config.yaml
n_layer: 15
experts_per_token: 3
d_expert: 64
normalize_top_k: true
routed_scale: 1.0
groups_per_token: 1
init_std_router: 0.0167
lr_router: 0.00118
vocab_size: 1268
norm: "rmsnorm"
tie_embeddings: false
optimizer: "muon_variant"
seq_len: 1024
Below are experts of layer 12 (counted from 0) of a mixture-of-experts language model. Rows are named router (the router's row for the expert), down (a neuron's output weights, with its number) and show model dimensions 0-127. Each number is 200 + 40 x the weight over its row's rms, rounded and kept within 0 to 999.
Before each expert's rows: "raises" lists some tokens whose logits its average output raises strongly, later layers aside. This comes from a sample of Wikipedia text that the model never trained on.

# expert 10
raises: "8", "9", "7", "6", "3", "1"
router,184,119,176,232,206,173,236,311,221,175,194,120,214,202,208,219,259,209,213,187,253,230,157,228,200,223,233,240,156,161,200,231,172,173,173,197,152,204,257,237,170,221,208,286,226,182,230,164,201,169,191,150,201,256,201,249,135,140,170,223,152,178,211,213,153,227,190,195,137,212,249,155,180,159,266,241,220,189,163,220,233,237,156,165,215,135,161,170,270,176,282,270,193,238,146,254,191,208,158,167,155,204,221,191,173,136,179,192,177,181,123,125,185,161,225,164,312,219,206,178,188,216,171,155,124,271,200,205
down0,211,192,240,154,146,242,188,198,99,271,211,206,162,263,171,220,246,262,167,223,261,190,189,159,212,156,154,218,182,220,233,231,207,143,232,175,143,217,207,188,195,257,253,185,268,188,263,283,163,157,193,245,203,191,260,205,176,170,240,260,209,222,152,206,199,186,173,217,228,204,232,215,175,239,287,178,153,193,170,154,136,144,148,152,231,193,136,134,201,179,252,240,147,203,180,164,106,190,192,204,238,162,143,206,207,248,202,216,167,175,122,267,228,287,231,194,271,211,243,229,233,170,210,203,207,154,228,151
down1,223,266,206,194,177,153,176,203,219,273,245,159,192,197,232,196,214,192,210,202,254,176,163,162,203,160,155,200,276,165,236,229,164,186,179,271,223,161,167,141,250,206,151,175,215,219,206,190,231,211,201,210,322,226,213,166,158,225,161,194,177,269,190,204,235,197,195,191,210,187,209,325,227,184,129,190,194,179,209,224,181,211,87,220,248,144,241,225,117,188,225,250,261,186,266,213,207,186,233,129,150,199,192,304,213,169,219,130,196,206,248,164,165,188,193,162,248,238,199,177,195,175,112,140,194,165,225,258
down2,177,187,202,201,174,202,200,178,124,193,236,184,206,159,249,173,145,273,104,256,237,258,236,190,219,171,311,134,165,133,162,210,182,237,170,208,217,253,246,247,177,105,105,228,271,216,239,210,229,177,210,180,211,210,185,241,198,166,223,219,218,215,155,168,183,206,219,196,266,188,181,201,184,244,185,233,246,169,190,166,230,256,195,162,212,217,224,191,191,227,224,145,231,214,214,181,237,238,161,139,154,293,195,145,173,252,244,229,165,232,196,192,176,259,204,258,197,258,239,209,190,153,82,168,211,252,196,145
down3,222,225,215,180,198,219,194,255,184,229,167,160,149,163,178,140,141,204,295,183,245,185,194,263,173,215,223,237,261,220,176,197,146,186,212,218,185,211,224,256,186,246,154,192,239,229,210,218,164,230,145,215,231,221,207,151,243,144,280,131,178,193,220,248,216,253,190,157,185,226,150,139,204,137,200,289,141,193,181,136,227,171,163,244,158,188,230,242,199,217,242,154,189,240,202,203,232,209,174,103,134,206,156,277,208,242,244,206,238,270,209,255,155,219,148,139,252,252,152,256,141,162,214,186,179,173,277,236
down4,238,188,191,200,142,282,212,261,222,200,184,180,241,196,220,146,280,208,251,218,139,210,166,156,143,132,223,211,250,205,196,209,182,145,217,195,208,212,104,219,208,193,219,209,146,260,199,234,203,175,248,281,193,213,203,188,278,212,227,210,250,176,211,105,203,216,233,225,149,179,101,217,128,240,162,209,181,184,245,193,196,195,206,127,212,272,234,250,174,180,154,230,221,144,243,232,198,175,182,139,215,239,145,161,222,138,194,257,205,149,180,188,216,172,154,218,282,201,251,189,217,285,204,237,289,211,166,175
down5,196,226,242,150,243,161,164,246,296,212,166,220,202,203,190,194,285,157,224,111,181,189,142,183,170,190,225,237,183,254,201,253,240,223,246,238,173,253,150,267,211,192,185,207,192,182,167,237,223,223,262,347,175,212,245,195,233,155,183,154,245,183,189,199,276,242,251,244,193,225,216,162,141,271,101,228,173,168,201,257,223,225,256,219,180,212,154,186,203,242,226,181,204,193,230,175,249,177,244,196,159,186,169,147,239,234,203,231,88,265,182,197,212,205,187,241,155,243,191,220,225,168,196,220,227,168,247,202
down6,213,229,141,171,244,256,188,189,226,205,189,224,215,244,207,208,215,182,183,214,181,218,202,118,192,182,163,186,225,300,192,229,239,150,204,210,214,151,200,152,250,202,226,74,155,224,224,189,201,205,187,257,216,175,161,197,212,229,246,194,246,163,216,207,172,202,167,227,255,245,190,223,244,260,144,216,183,109,224,259,159,219,181,203,195,290,174,133,248,305,220,203,266,162,253,146,197,131,253,201,190,171,162,183,175,219,234,226,260,141,129,198,203,195,158,219,114,257,239,156,190,207,232,251,232,234,222,126
down7,120,196,181,158,234,132,243,178,151,195,228,195,232,162,174,244,168,214,186,181,251,196,149,169,199,224,250,134,190,196,132,232,209,256,221,159,267,152,189,250,163,212,168,164,226,174,254,171,180,207,237,201,196,131,214,173,164,230,287,227,214,246,230,230,157,142,278,255,193,184,260,237,177,190,209,213,195,215,149,239,148,251,163,164,222,194,156,208,207,196,254,166,187,192,197,232,280,223,257,249,149,196,155,248,143,190,240,155,130,239,174,320,177,179,210,172,208,187,184,136,187,302,166,181,220,226,209,137
down8,214,186,169,151,213,191,244,133,218,197,229,238,206,219,175,198,119,172,140,214,267,216,265,188,195,232,178,198,200,193,253,190,139,92,240,246,184,191,146,180,249,189,200,228,103,157,182,258,179,147,205,279,170,131,152,198,194,155,147,190,137,207,288,189,95,208,226,203,242,184,170,197,219,172,227,176,254,200,173,239,182,154,171,244,214,127,153,207,174,218,159,151,191,203,180,204,277,187,147,211,184,178,133,176,241,218,139,204,194,197,213,202,247,157,234,208,131,259,168,198,220,270,208,240,173,255,208,261
down9,207,241,235,220,120,238,229,175,211,269,270,175,89,195,151,173,174,244,195,153,171,216,165,205,114,154,173,206,210,187,149,197,194,230,165,232,189,164,193,198,178,218,182,183,135,209,192,197,191,228,169,197,115,189,207,173,180,175,219,147,203,213,178,178,224,258,199,291,170,168,231,170,250,245,145,135,165,248,188,235,300,260,231,136,270,177,204,223,236,196,193,167,90,172,219,250,182,294,208,226,133,196,210,216,194,281,245,175,199,203,246,215,165,195,198,188,173,189,255,226,208,212,256,275,177,194,226,155
down10,162,211,168,252,147,220,195,196,168,189,157,97,265,223,250,199,222,197,166,227,200,181,251,132,220,196,244,153,137,241,197,247,128,225,226,193,237,211,246,193,200,189,195,233,257,206,210,190,178,229,186,252,192,234,192,153,215,214,223,157,223,221,242,152,237,189,180,270,192,233,181,132,261,168,281,212,257,198,167,158,199,212,169,230,160,182,220,163,306,165,167,185,181,167,223,246,154,221,251,191,164,121,223,149,180,183,291,246,196,191,193,191,138,201,150,193,179,103,245,228,194,267,232,84,188,165,203,249
down11,240,123,132,213,260,183,240,216,232,181,200,243,171,165,206,277,201,193,187,146,180,187,171,166,174,179,171,282,220,181,169,200,175,168,262,223,240,234,141,174,241,189,250,187,117,173,176,166,151,171,229,196,160,227,243,239,206,200,176,236,208,307,243,120,256,240,164,269,262,155,235,200,210,218,203,268,178,185,240,192,221,215,224,162,234,181,250,179,233,222,116,212,148,204,229,178,190,207,228,156,242,214,222,256,182,200,255,158,245,145,112,240,141,190,188,191,288,199,294,208,140,186,200,165,250,214,206,195
down12,202,238,181,175,225,242,135,134,207,192,221,155,228,266,245,235,249,148,227,215,231,229,113,217,264,161,201,230,197,218,188,288,134,196,166,196,170,232,207,185,237,204,237,204,240,191,198,195,59,189,243,172,210,207,220,200,190,223,190,195,138,197,249,175,120,120,137,232,234,211,178,213,184,192,176,211,129,135,247,255,227,128,210,181,255,196,197,201,214,204,164,243,181,167,163,169,145,218,263,199,152,146,204,267,260,242,188,214,235,164,289,222,246,188,228,245,220,231,231,260,262,218,151,168,229,223,238,196
down13,121,169,164,175,188,183,245,208,152,168,188,155,141,167,191,146,214,233,190,204,205,243,204,151,199,198,266,161,128,203,206,265,194,132,162,187,258,221,293,227,141,188,237,128,191,135,126,315,255,143,217,108,187,206,202,143,112,225,241,180,234,176,219,148,188,201,306,197,211,156,237,155,147,269,190,198,249,177,229,255,143,211,204,177,177,193,234,245,184,217,278,193,198,200,205,181,187,196,166,160,152,174,197,281,167,205,183,208,205,201,194,210,241,261,200,217,211,241,192,230,187,199,201,176,173,200,152,181
down14,161,136,130,194,205,159,262,294,248,196,206,245,190,180,290,234,299,162,152,105,184,274,131,263,156,154,223,293,160,162,192,222,133,266,233,220,203,268,150,226,242,263,188,163,225,256,178,184,145,224,221,207,154,192,194,233,205,174,212,185,166,252,204,179,187,163,187,240,190,192,203,223,162,235,214,253,253,200,226,183,189,223,193,220,198,258,245,256,133,142,183,228,195,169,183,176,210,173,210,198,158,233,203,249,182,211,240,166,263,201,167,260,156,207,230,147,225,243,183,172,186,240,237,250,183,212,216,173
down15,182,244,164,203,146,137,204,256,203,151,257,169,180,230,162,228,238,192,167,206,185,140,260,225,198,205,227,178,172,157,173,212,173,185,176,146,238,220,194,217,157,242,203,267,146,169,226,146,182,231,147,160,242,123,203,175,196,166,247,133,160,222,264,209,258,218,225,204,176,142,168,167,211,181,234,218,227,226,192,250,159,208,247,155,180,170,258,236,174,165,209,164,182,191,193,120,165,174,143,256,185,142,273,128,126,252,237,205,203,226,90,219,157,232,148,157,161,262,141,148,210,183,162,209,277,220,266,192
down16,221,211,114,215,196,168,237,269,217,327,202,166,167,141,197,176,230,215,208,215,201,183,189,254,191,194,165,182,219,171,212,97,188,234,270,174,97,168,187,163,150,214,194,218,164,272,192,247,245,160,267,207,145,171,141,197,157,179,228,172,134,166,120,201,206,188,215,246,127,223,191,197,139,256,193,225,244,160,150,258,189,173,174,204,160,171,184,146,181,210,284,226,199,209,202,161,194,222,202,185,161,279,169,157,170,202,206,218,180,128,179,201,183,225,222,227,232,248,181,163,231,184,273,208,264,159,263,185

# expert 117
raises: "\n", " It", " As"
router,245,188,228,169,257,223,256,130,159,195,210,180,143,251,235,247,208,199,210,217,222,250,256,240,216,152,161,184,237,262,193,173,146,224,190,156,238,125,85,157,192,145,210,187,204,245,238,162,140,201,171,174,189,199,181,256,215,175,203,257,208,209,177,247,297,265,180,192,243,186,238,251,206,208,132,245,141,206,192,230,186,267,192,252,234,260,147,158,222,200,246,146,227,266,163,202,232,249,194,256,124,220,210,275,186,193,229,187,240,196,241,196,221,206,225,252,215,189,194,180,212,265,178,199,276,219,169,286
down0,225,216,283,212,163,187,226,265,251,176,167,198,193,158,231,305,156,145,199,256,220,201,139,273,165,261,315,220,250,172,145,229,215,149,211,215,215,146,173,216,202,156,158,230,213,195,180,229,251,157,188,254,232,178,220,170,255,149,220,205,247,226,177,187,239,233,160,219,216,184,131,154,255,104,174,231,160,265,150,180,191,221,192,207,212,268,214,213,226,271,205,157,202,202,157,189,196,232,206,160,130,235,183,211,200,158,206,199,102,199,226,256,243,227,221,215,198,201,220,255,119,179,244,197,214,140,202,244
down1,180,215,141,179,147,152,207,151,231,163,169,241,280,163,150,232,195,146,174,133,212,240,183,205,215,249,243,189,237,317,187,297,188,244,261,198,276,156,239,227,196,194,217,232,204,213,206,221,246,200,190,302,272,216,258,185,212,193,180,201,178,198,251,214,188,159,231,165,142,161,227,177,186,238,250,227,197,145,294,186,176,213,196,290,272,188,176,208,125,192,163,275,190,243,218,222,174,167,178,157,235,203,233,164,226,221,126,183,145,195,195,199,190,202,199,241,202,189,219,259,227,147,282,164,228,205,172,198
down2,164,250,231,220,196,159,121,253,201,135,208,158,195,169,202,170,215,242,286,261,215,170,107,220,240,216,299,202,273,203,197,168,181,238,227,258,262,202,157,256,186,186,153,200,209,125,238,158,221,226,244,267,223,193,224,156,229,240,242,201,136,170,192,172,196,166,349,233,182,240,199,131,177,145,196,182,194,206,196,159,217,213,224,208,211,132,174,174,215,175,182,176,169,189,210,188,245,227,254,228,202,261,210,213,209,182,328,231,254,185,219,199,187,193,210,201,239,214,222,199,194,234,218,199,227,151,272,156
down3,236,155,171,208,208,187,219,167,241,122,170,199,219,190,262,93,188,189,162,121,198,183,189,190,181,201,189,248,231,238,212,275,198,165,117,277,224,159,224,153,223,109,224,210,187,223,252,224,217,237,180,91,215,213,133,195,218,228,192,194,183,162,229,217,167,189,237,192,289,218,202,193,259,188,190,277,205,231,198,240,220,187,123,214,194,212,156,153,263,175,215,178,202,150,222,204,178,240,278,231,188,165,219,223,162,243,178,191,133,198,192,189,224,132,134,230,256,100,186,205,258,217,161,207,182,166,277,228
down4,166,193,175,234,242,258,249,217,180,127,229,226,274,175,186,204,183,221,174,163,230,160,254,201,243,149,160,184,245,211,253,143,199,235,178,133,191,233,173,190,180,293,124,239,176,174,126,180,213,203,171,257,183,192,211,266,190,235,173,193,179,234,249,223,210,208,231,156,155,212,260,140,168,130,236,198,224,182,166,188,166,158,159,195,231,231,264,185,202,223,143,123,245,178,258,209,211,212,251,242,268,225,149,238,176,233,211,225,169,183,205,167,257,259,194,218,284,275,176,141,280,223,243,226,146,117,185,182
down5,254,192,238,252,229,208,140,153,153,186,235,239,217,264,258,182,154,148,211,256,252,267,235,207,217,188,171,181,173,187,151,178,247,109,176,184,228,231,241,204,227,249,271,249,211,224,185,153,189,195,292,138,224,207,233,153,274,222,222,213,189,216,189,212,173,216,171,229,281,232,197,178,123,238,159,232,172,250,187,175,232,180,215,232,213,185,208,154,178,332,269,245,203,177,167,224,228,196,135,149,212,241,208,159,213,249,162,203,137,184,256,153,196,267,147,156,203,220,237,175,188,194,243,245,231,150,177,248
down6,218,205,234,154,158,158,253,118,131,198,239,247,174,226,261,170,167,231,309,214,192,147,217,244,207,99,181,150,120,282,117,182,237,239,226,216,146,235,196,165,223,219,229,200,130,209,221,213,178,227,156,253,182,208,228,192,224,173,206,250,249,193,142,265,143,270,254,201,240,210,220,233,207,174,186,224,130,200,205,181,178,219,189,162,184,255,240,263,241,240,172,244,265,188,149,268,188,218,229,185,223,196,168,166,159,222,154,196,255,228,189,149,241,240,245,191,169,212,186,199,233,239,191,146,248,233,185,254
down7,176,162,264,145,174,185,263,174,170,228,155,217,217,173,155,152,187,122,186,131,196,213,261,237,175,273,277,192,214,173,177,196,187,246,231,199,188,279,265,203,194,226,145,247,197,152,218,219,195,219,188,197,183,176,237,221,213,256,260,156,237,165,233,243,181,173,133,271,164,152,195,194,159,202,242,182,188,195,155,126,84,166,241,245,168,163,219,212,215,168,170,173,132,123,252,162,174,145,213,179,157,244,159,168,203,222,175,183,193,173,209,104,176,245,199,254,242,239,146,209,215,187,176,215,200,216,216,99
down8,236,213,223,219,89,160,240,211,162,218,171,226,157,220,203,217,186,178,182,182,240,146,187,166,212,288,251,193,266,182,213,219,153,188,131,234,274,207,205,82,170,201,183,121,239,110,199,144,213,171,167,150,177,219,196,183,132,187,225,240,231,236,206,167,215,171,175,144,165,187,229,168,173,242,133,223,166,194,223,217,170,250,225,214,204,233,177,112,145,189,200,250,207,196,191,171,272,197,244,286,214,261,194,190,190,161,195,280,291,226,159,211,134,193,193,180,183,219,193,180,209,163,165,197,152,258,185,138
down9,203,274,217,159,206,248,173,232,169,177,280,237,185,183,175,272,177,208,128,184,190,254,174,201,154,169,231,197,253,146,255,128,239,182,228,191,231,158,177,222,192,205,208,247,272,193,186,193,191,192,280,260,178,237,213,219,199,215,184,229,198,204,255,256,207,177,268,193,152,215,146,126,184,277,193,170,245,198,205,248,136,165,224,249,274,182,243,191,173,188,162,253,229,196,231,221,191,168,267,218,188,240,180,140,302,237,158,220,121,216,173,222,181,250,152,228,150,229,172,240,147,191,113,163,225,214,121,187
down10,188,206,169,176,127,309,214,207,144,231,209,213,263,229,230,197,194,220,259,168,211,239,235,215,154,150,223,191,226,213,209,221,216,204,183,270,172,186,176,218,209,253,188,206,268,187,173,258,224,168,109,221,81,180,177,210,207,189,133,191,206,243,206,176,173,180,221,192,212,234,188,211,318,191,141,244,172,296,172,196,196,162,282,159,156,207,133,192,192,131,206,246,234,220,136,215,193,203,200,162,185,203,205,283,233,234,205,182,176,179,142,244,259,170,185,168,178,249,226,151,218,135,152,187,208,215,235,294
down11,220,150,178,183,280,263,214,199,93,180,221,203,209,163,151,242,228,218,273,220,257,224,213,150,198,157,164,136,221,148,218,269,166,142,147,174,217,206,156,185,104,242,243,203,185,278,198,193,226,240,159,267,175,249,212,209,226,244,215,181,200,203,133,117,256,204,159,199,153,267,170,221,133,198,202,176,165,89,166,175,224,265,237,204,205,247,175,250,240,149,215,199,145,219,228,151,179,240,191,192,211,183,183,208,179,216,230,218,222,227,217,152,231,220,185,153,234,246,209,188,195,236,186,158,145,223,103,211
down12,192,205,133,170,238,241,230,211,109,208,220,249,183,234,171,216,159,147,307,246,177,200,219,170,132,234,258,180,157,219,257,192,173,153,224,153,175,231,143,221,173,196,170,180,189,262,136,217,191,153,246,192,141,125,275,226,190,210,222,191,233,161,178,150,189,260,190,256,273,140,234,190,274,183,174,234,215,210,246,177,232,215,220,172,245,220,238,190,221,272,255,204,146,210,234,185,250,224,146,178,211,185,226,197,161,159,230,269,240,211,166,140,210,197,239,215,145,231,212,181,201,271,200,172,282,180,243,288
down13,168,256,195,176,166,184,173,146,147,193,183,212,173,189,184,189,220,146,243,188,267,132,232,227,228,208,135,197,252,167,183,239,204,173,145,172,257,267,164,197,196,197,209,272,246,231,192,153,192,215,182,153,243,198,218,206,198,242,221,126,177,139,166,197,222,269,199,255,249,193,173,144,153,175,230,245,182,230,227,195,163,217,171,190,195,281,298,247,210,281,250,210,126,325,210,234,191,165,167,217,216,249,193,154,210,237,228,168,233,299,172,182,120,199,210,141,209,166,213,178,139,211,187,279,207,169,213,213
down14,188,235,242,249,258,194,178,188,155,209,219,214,202,148,176,250,252,116,227,110,126,248,155,215,197,186,222,236,201,188,193,294,144,195,235,152,306,223,164,235,169,149,194,157,180,250,239,155,184,229,189,139,210,249,196,252,221,203,181,190,193,255,161,232,231,145,258,289,171,164,246,229,175,236,141,160,181,202,196,175,215,192,184,207,243,187,182,229,170,222,178,219,157,246,226,152,224,213,252,228,275,242,239,211,163,223,209,224,258,190,230,256,271,162,272,205,301,136,170,169,187,229,182,162,185,160,181,181
down15,228,223,221,187,161,233,243,171,216,219,242,162,161,215,216,220,145,202,230,221,131,192,165,255,202,217,166,196,286,195,206,195,140,177,214,173,101,215,160,213,203,265,198,173,203,232,260,173,254,163,141,58,230,220,148,268,214,188,262,280,247,237,175,188,207,191,274,150,254,160,215,248,265,201,211,220,168,225,253,173,190,237,259,145,170,163,198,240,179,179,217,245,188,271,157,213,156,148,220,230,140,178,172,187,191,208,188,201,222,196,164,262,161,194,204,167,289,135,143,176,148,217,246,226,203,231,172,198
down16,115,155,209,172,219,182,160,265,226,282,227,195,197,164,204,240,187,145,117,112,129,162,238,193,198,249,270,216,220,152,188,204,170,196,198,174,166,241,209,229,158,182,201,232,230,199,199,175,245,194,207,192,216,245,195,186,213,214,171,210,189,178,212,182,192,250,257,190,232,273,136,178,134,203,230,156,201,228,202,146,261,98,246,283,234,183,239,185,153,220,191,252,150,205,285,263,200,170,250,181,243,182,222,130,202,204,181,257,202,235,284,209,198,259,162,180,149,182,114,182,225,167,263,185,272,200,198,196

# expert 94
raises: "\n", "A", "F", "L", "O", "C"
router,194,209,253,132,200,257,166,269,198,170,181,218,200,209,218,213,199,257,214,222,150,241,183,145,138,199,221,239,273,220,265,229,154,134,171,211,140,133,212,196,201,181,273,229,167,124,166,261,227,243,254,177,252,172,178,273,198,149,115,201,226,197,198,273,272,178,181,243,182,153,209,207,133,178,173,182,200,172,173,212,238,192,151,208,105,153,226,188,177,160,158,148,157,190,183,247,205,237,215,189,223,215,219,246,243,227,201,189,179,148,212,138,143,225,233,136,244,282,232,189,303,179,181,166,199,194,176,227
down0,237,294,150,232,248,140,249,187,174,147,246,297,208,205,182,256,290,242,228,147,214,191,258,288,224,224,215,254,242,178,181,169,211,217,165,240,239,214,201,173,194,217,222,160,159,184,158,179,210,166,198,145,238,182,203,221,303,211,262,172,195,233,210,230,214,218,72,171,233,192,256,198,196,181,194,234,215,191,247,144,183,173,153,162,115,192,152,271,165,237,240,161,201,165,218,201,191,112,236,200,198,235,189,277,230,169,229,167,183,190,219,244,160,215,229,201,208,199,212,181,272,201,160,151,235,234,233,188
down1,211,191,143,225,172,241,221,212,272,237,165,177,200,128,231,122,201,198,293,255,139,199,237,189,214,282,253,195,265,206,245,168,210,182,223,214,182,80,229,222,220,123,252,233,240,170,179,181,151,199,202,129,172,209,127,190,210,273,251,262,194,220,182,256,196,194,236,217,152,196,128,149,206,214,204,228,215,201,228,150,178,198,214,209,194,219,154,172,214,134,160,190,221,281,189,203,187,192,165,139,247,206,202,150,250,118,215,210,257,198,187,248,232,235,262,182,147,196,146,220,188,160,184,127,225,233,213,249
down2,245,190,243,186,158,200,199,200,79,201,216,261,197,209,251,231,113,217,111,210,210,191,140,260,151,163,218,150,171,253,253,155,226,244,193,225,160,211,199,251,230,187,151,205,205,176,213,206,242,170,250,147,138,235,231,251,199,97,193,208,209,155,195,160,212,210,207,213,204,198,168,226,140,188,253,232,217,214,219,244,246,113,240,204,247,197,111,237,144,193,198,208,225,229,226,222,182,176,213,206,202,142,199,132,174,269,189,260,204,138,216,132,244,230,189,202,161,224,140,162,283,237,171,183,184,142,261,213
down3,183,244,141,224,218,203,207,202,145,238,243,189,264,230,188,288,119,235,198,217,256,238,161,204,251,216,226,235,255,210,174,193,223,239,206,242,210,180,193,243,104,207,180,253,175,208,131,186,202,146,138,255,260,171,190,171,222,199,216,206,176,98,192,276,160,189,159,224,299,203,241,116,203,235,178,231,188,227,128,153,269,174,140,171,170,161,191,171,190,222,189,202,202,238,169,171,215,198,180,197,213,219,220,203,110,127,180,190,209,239,254,215,171,177,148,144,221,151,137,162,166,193,177,178,120,239,228,238
down4,162,197,183,162,219,167,226,265,183,258,225,193,131,233,160,203,177,231,138,245,184,199,198,278,176,232,222,132,203,207,156,142,200,174,174,232,119,245,248,232,211,195,139,200,192,243,186,189,226,212,176,201,176,158,250,181,163,241,250,152,256,179,123,196,255,202,159,263,189,262,226,155,210,169,184,228,199,252,182,271,145,237,207,206,208,153,223,247,207,170,223,246,177,163,231,155,215,141,237,204,162,217,213,280,134,201,188,316,286,253,213,137,208,141,211,223,169,171,217,229,177,179,247,185,196,297,135,176
down5,151,203,193,101,201,174,233,202,221,169,273,212,204,200,257,184,240,263,223,204,209,211,225,162,216,251,231,302,178,252,196,201,212,249,184,294,242,238,157,266,199,246,200,223,157,152,189,203,112,220,150,170,277,179,183,216,175,244,328,246,239,179,130,215,182,244,154,206,239,255,200,182,214,144,144,171,181,211,210,256,216,159,158,170,206,138,214,211,199,125,209,245,170,181,230,201,207,255,164,120,122,145,186,197,182,193,140,221,152,190,192,212,211,241,207,195,192,165,209,184,175,169,174,156,155,210,228,142
down6,211,187,200,189,234,219,97,187,206,244,235,254,184,186,228,189,203,111,162,230,192,214,252,197,237,180,202,191,196,247,176,199,131,252,142,158,129,229,136,207,142,213,235,242,294,217,145,243,213,149,231,198,179,259,190,191,238,185,183,185,248,187,164,228,251,252,227,179,230,168,159,179,119,211,195,145,193,207,176,226,91,166,201,202,142,138,210,191,172,157,204,219,202,261,176,240,271,114,232,193,259,238,172,234,145,164,161,239,271,167,242,234,226,175,158,253,191,232,242,204,223,203,185,155,130,133,192,222
down7,257,141,198,188,232,238,114,180,169,215,234,223,143,160,198,236,195,172,184,214,162,278,241,280,177,209,268,237,155,194,170,193,207,197,203,191,257,219,185,189,249,238,219,155,164,181,171,149,175,213,234,206,248,205,146,263,117,242,153,204,274,170,208,206,172,224,173,243,250,139,171,286,225,206,214,292,175,185,179,189,201,231,248,203,205,236,196,170,155,201,173,194,158,222,158,226,193,248,196,181,291,225,186,231,92,181,238,190,152,194,168,255,215,232,197,217,156,187,251,147,255,171,180,290,247,197,294,168
down8,180,211,266,192,163,282,171,176,218,249,261,219,224,152,241,177,168,277,278,130,179,103,199,213,231,203,215,198,231,206,176,190,256,305,229,194,243,136,185,244,217,206,158,239,161,263,181,186,246,210,187,153,106,221,155,177,183,317,150,214,225,157,155,194,205,165,182,186,221,155,159,228,228,187,227,202,219,192,231,278,151,233,197,162,183,172,192,221,201,263,216,215,198,190,189,201,262,163,186,207,191,236,224,157,134,226,257,206,243,226,304,144,159,207,182,228,196,248,223,139,153,228,213,159,221,183,232,200
down9,234,202,156,168,252,297,234,180,131,213,219,183,185,175,201,131,220,234,150,243,207,150,126,157,166,212,215,176,175,227,250,174,184,276,242,210,236,240,159,170,107,228,212,256,179,209,238,206,238,247,217,283,248,230,257,217,139,236,216,155,210,249,154,164,209,146,191,199,194,234,176,194,190,180,202,126,275,206,266,223,147,259,197,163,178,209,183,179,200,159,184,224,228,166,308,148,148,185,185,219,157,211,200,194,184,228,186,150,182,140,227,192,203,184,214,214,212,199,306,230,271,243,144,178,270,167,162,200
down10,228,274,289,185,167,165,176,243,213,176,105,225,249,214,170,161,243,300,224,224,258,205,150,223,259,142,178,180,226,232,175,203,173,239,261,243,146,141,305,221,183,183,206,165,216,141,216,201,150,194,247,172,206,230,159,221,205,192,222,204,195,196,148,245,199,221,271,171,178,238,223,164,184,227,206,190,168,289,220,187,196,214,174,192,247,264,247,186,269,226,172,231,233,264,171,189,182,156,218,196,185,238,227,195,222,171,232,200,148,205,200,198,269,235,141,135,267,196,184,217,214,300,205,116,208,166,260,181
down11,207,162,260,143,223,194,155,156,222,277,211,183,194,256,144,185,203,205,201,222,223,262,242,213,147,247,202,201,133,148,204,207,267,244,234,246,219,225,270,193,179,283,226,246,152,164,273,153,134,242,187,213,229,244,209,146,196,176,176,205,166,287,184,185,200,169,268,181,226,221,188,249,175,198,198,171,142,171,180,241,228,225,231,183,194,142,180,229,185,239,226,237,208,187,187,221,106,189,204,235,298,216,203,252,175,180,227,213,200,191,211,252,166,149,207,195,320,221,109,205,161,186,160,137,204,182,204,111
down12,235,197,220,195,151,299,300,117,153,199,277,160,180,202,224,235,239,131,188,164,217,219,215,232,180,200,188,219,213,209,129,208,191,241,240,248,191,174,164,207,188,260,190,124,315,211,185,214,212,201,158,202,191,175,149,178,244,191,192,239,203,246,161,218,239,264,200,184,239,190,213,200,207,188,174,193,213,205,209,248,266,240,183,127,240,145,154,137,121,256,207,204,207,192,175,204,217,194,254,216,173,211,139,237,156,207,207,136,249,122,282,205,178,167,265,196,218,187,119,164,269,179,186,210,263,248,163,186
down13,239,205,186,211,192,105,186,222,209,257,235,194,155,161,246,229,213,183,160,210,242,179,220,197,185,151,284,118,157,69,174,183,205,234,217,220,278,253,173,202,222,164,154,201,221,253,178,184,177,186,211,266,133,221,278,212,160,234,155,180,124,246,204,174,192,185,157,224,167,182,157,202,156,172,276,167,203,201,266,220,177,199,143,161,263,247,274,204,235,303,197,151,194,246,217,168,218,218,213,210,151,218,208,241,229,134,186,243,149,235,207,223,203,241,208,163,127,202,198,225,187,238,189,215,169,163,156,133
down14,135,145,242,180,206,235,166,218,226,158,143,236,191,222,131,166,144,195,201,256,226,158,173,200,206,170,201,198,213,138,229,159,225,243,99,152,264,237,197,138,204,208,143,211,217,289,152,177,203,286,205,207,158,238,200,202,233,192,204,206,196,196,266,191,177,179,266,117,198,214,227,149,158,180,187,220,172,215,223,170,296,236,222,179,268,197,162,270,163,264,214,184,136,197,242,186,195,220,202,156,231,248,227,210,244,144,243,227,219,314,204,125,255,203,235,239,260,204,184,209,181,219,194,277,207,247,182,196
down15,204,193,242,142,211,223,194,183,204,206,156,189,186,231,271,219,187,219,116,201,223,221,166,167,216,176,133,169,203,162,251,202,154,237,221,191,248,289,280,203,219,238,232,129,169,223,168,204,196,234,212,109,208,235,186,141,173,282,158,81,206,197,170,246,237,191,195,189,277,204,196,239,176,219,200,240,230,165,192,197,231,194,148,267,199,234,277,228,182,241,207,196,196,216,221,205,251,222,252,272,218,223,183,206,282,148,167,169,180,272,140,184,213,158,164,212,272,235,192,253,161,137,124,196,136,254,201,193
down16,263,256,202,179,161,218,204,198,188,187,241,235,174,144,112,173,200,208,281,217,203,194,229,254,135,211,252,197,173,156,170,272,202,80,252,188,222,136,218,217,162,257,210,215,216,189,265,252,202,192,162,341,231,219,239,190,129,217,249,177,244,215,193,176,199,161,279,239,174,182,164,225,227,151,177,274,218,250,169,176,200,226,172,143,156,205,152,229,176,172,266,258,252,206,174,185,150,196,166,155,199,144,226,213,183,226,242,217,136,183,205,209,239,165,234,175,209,213,254,206,208,198,196,137,183,158,250,237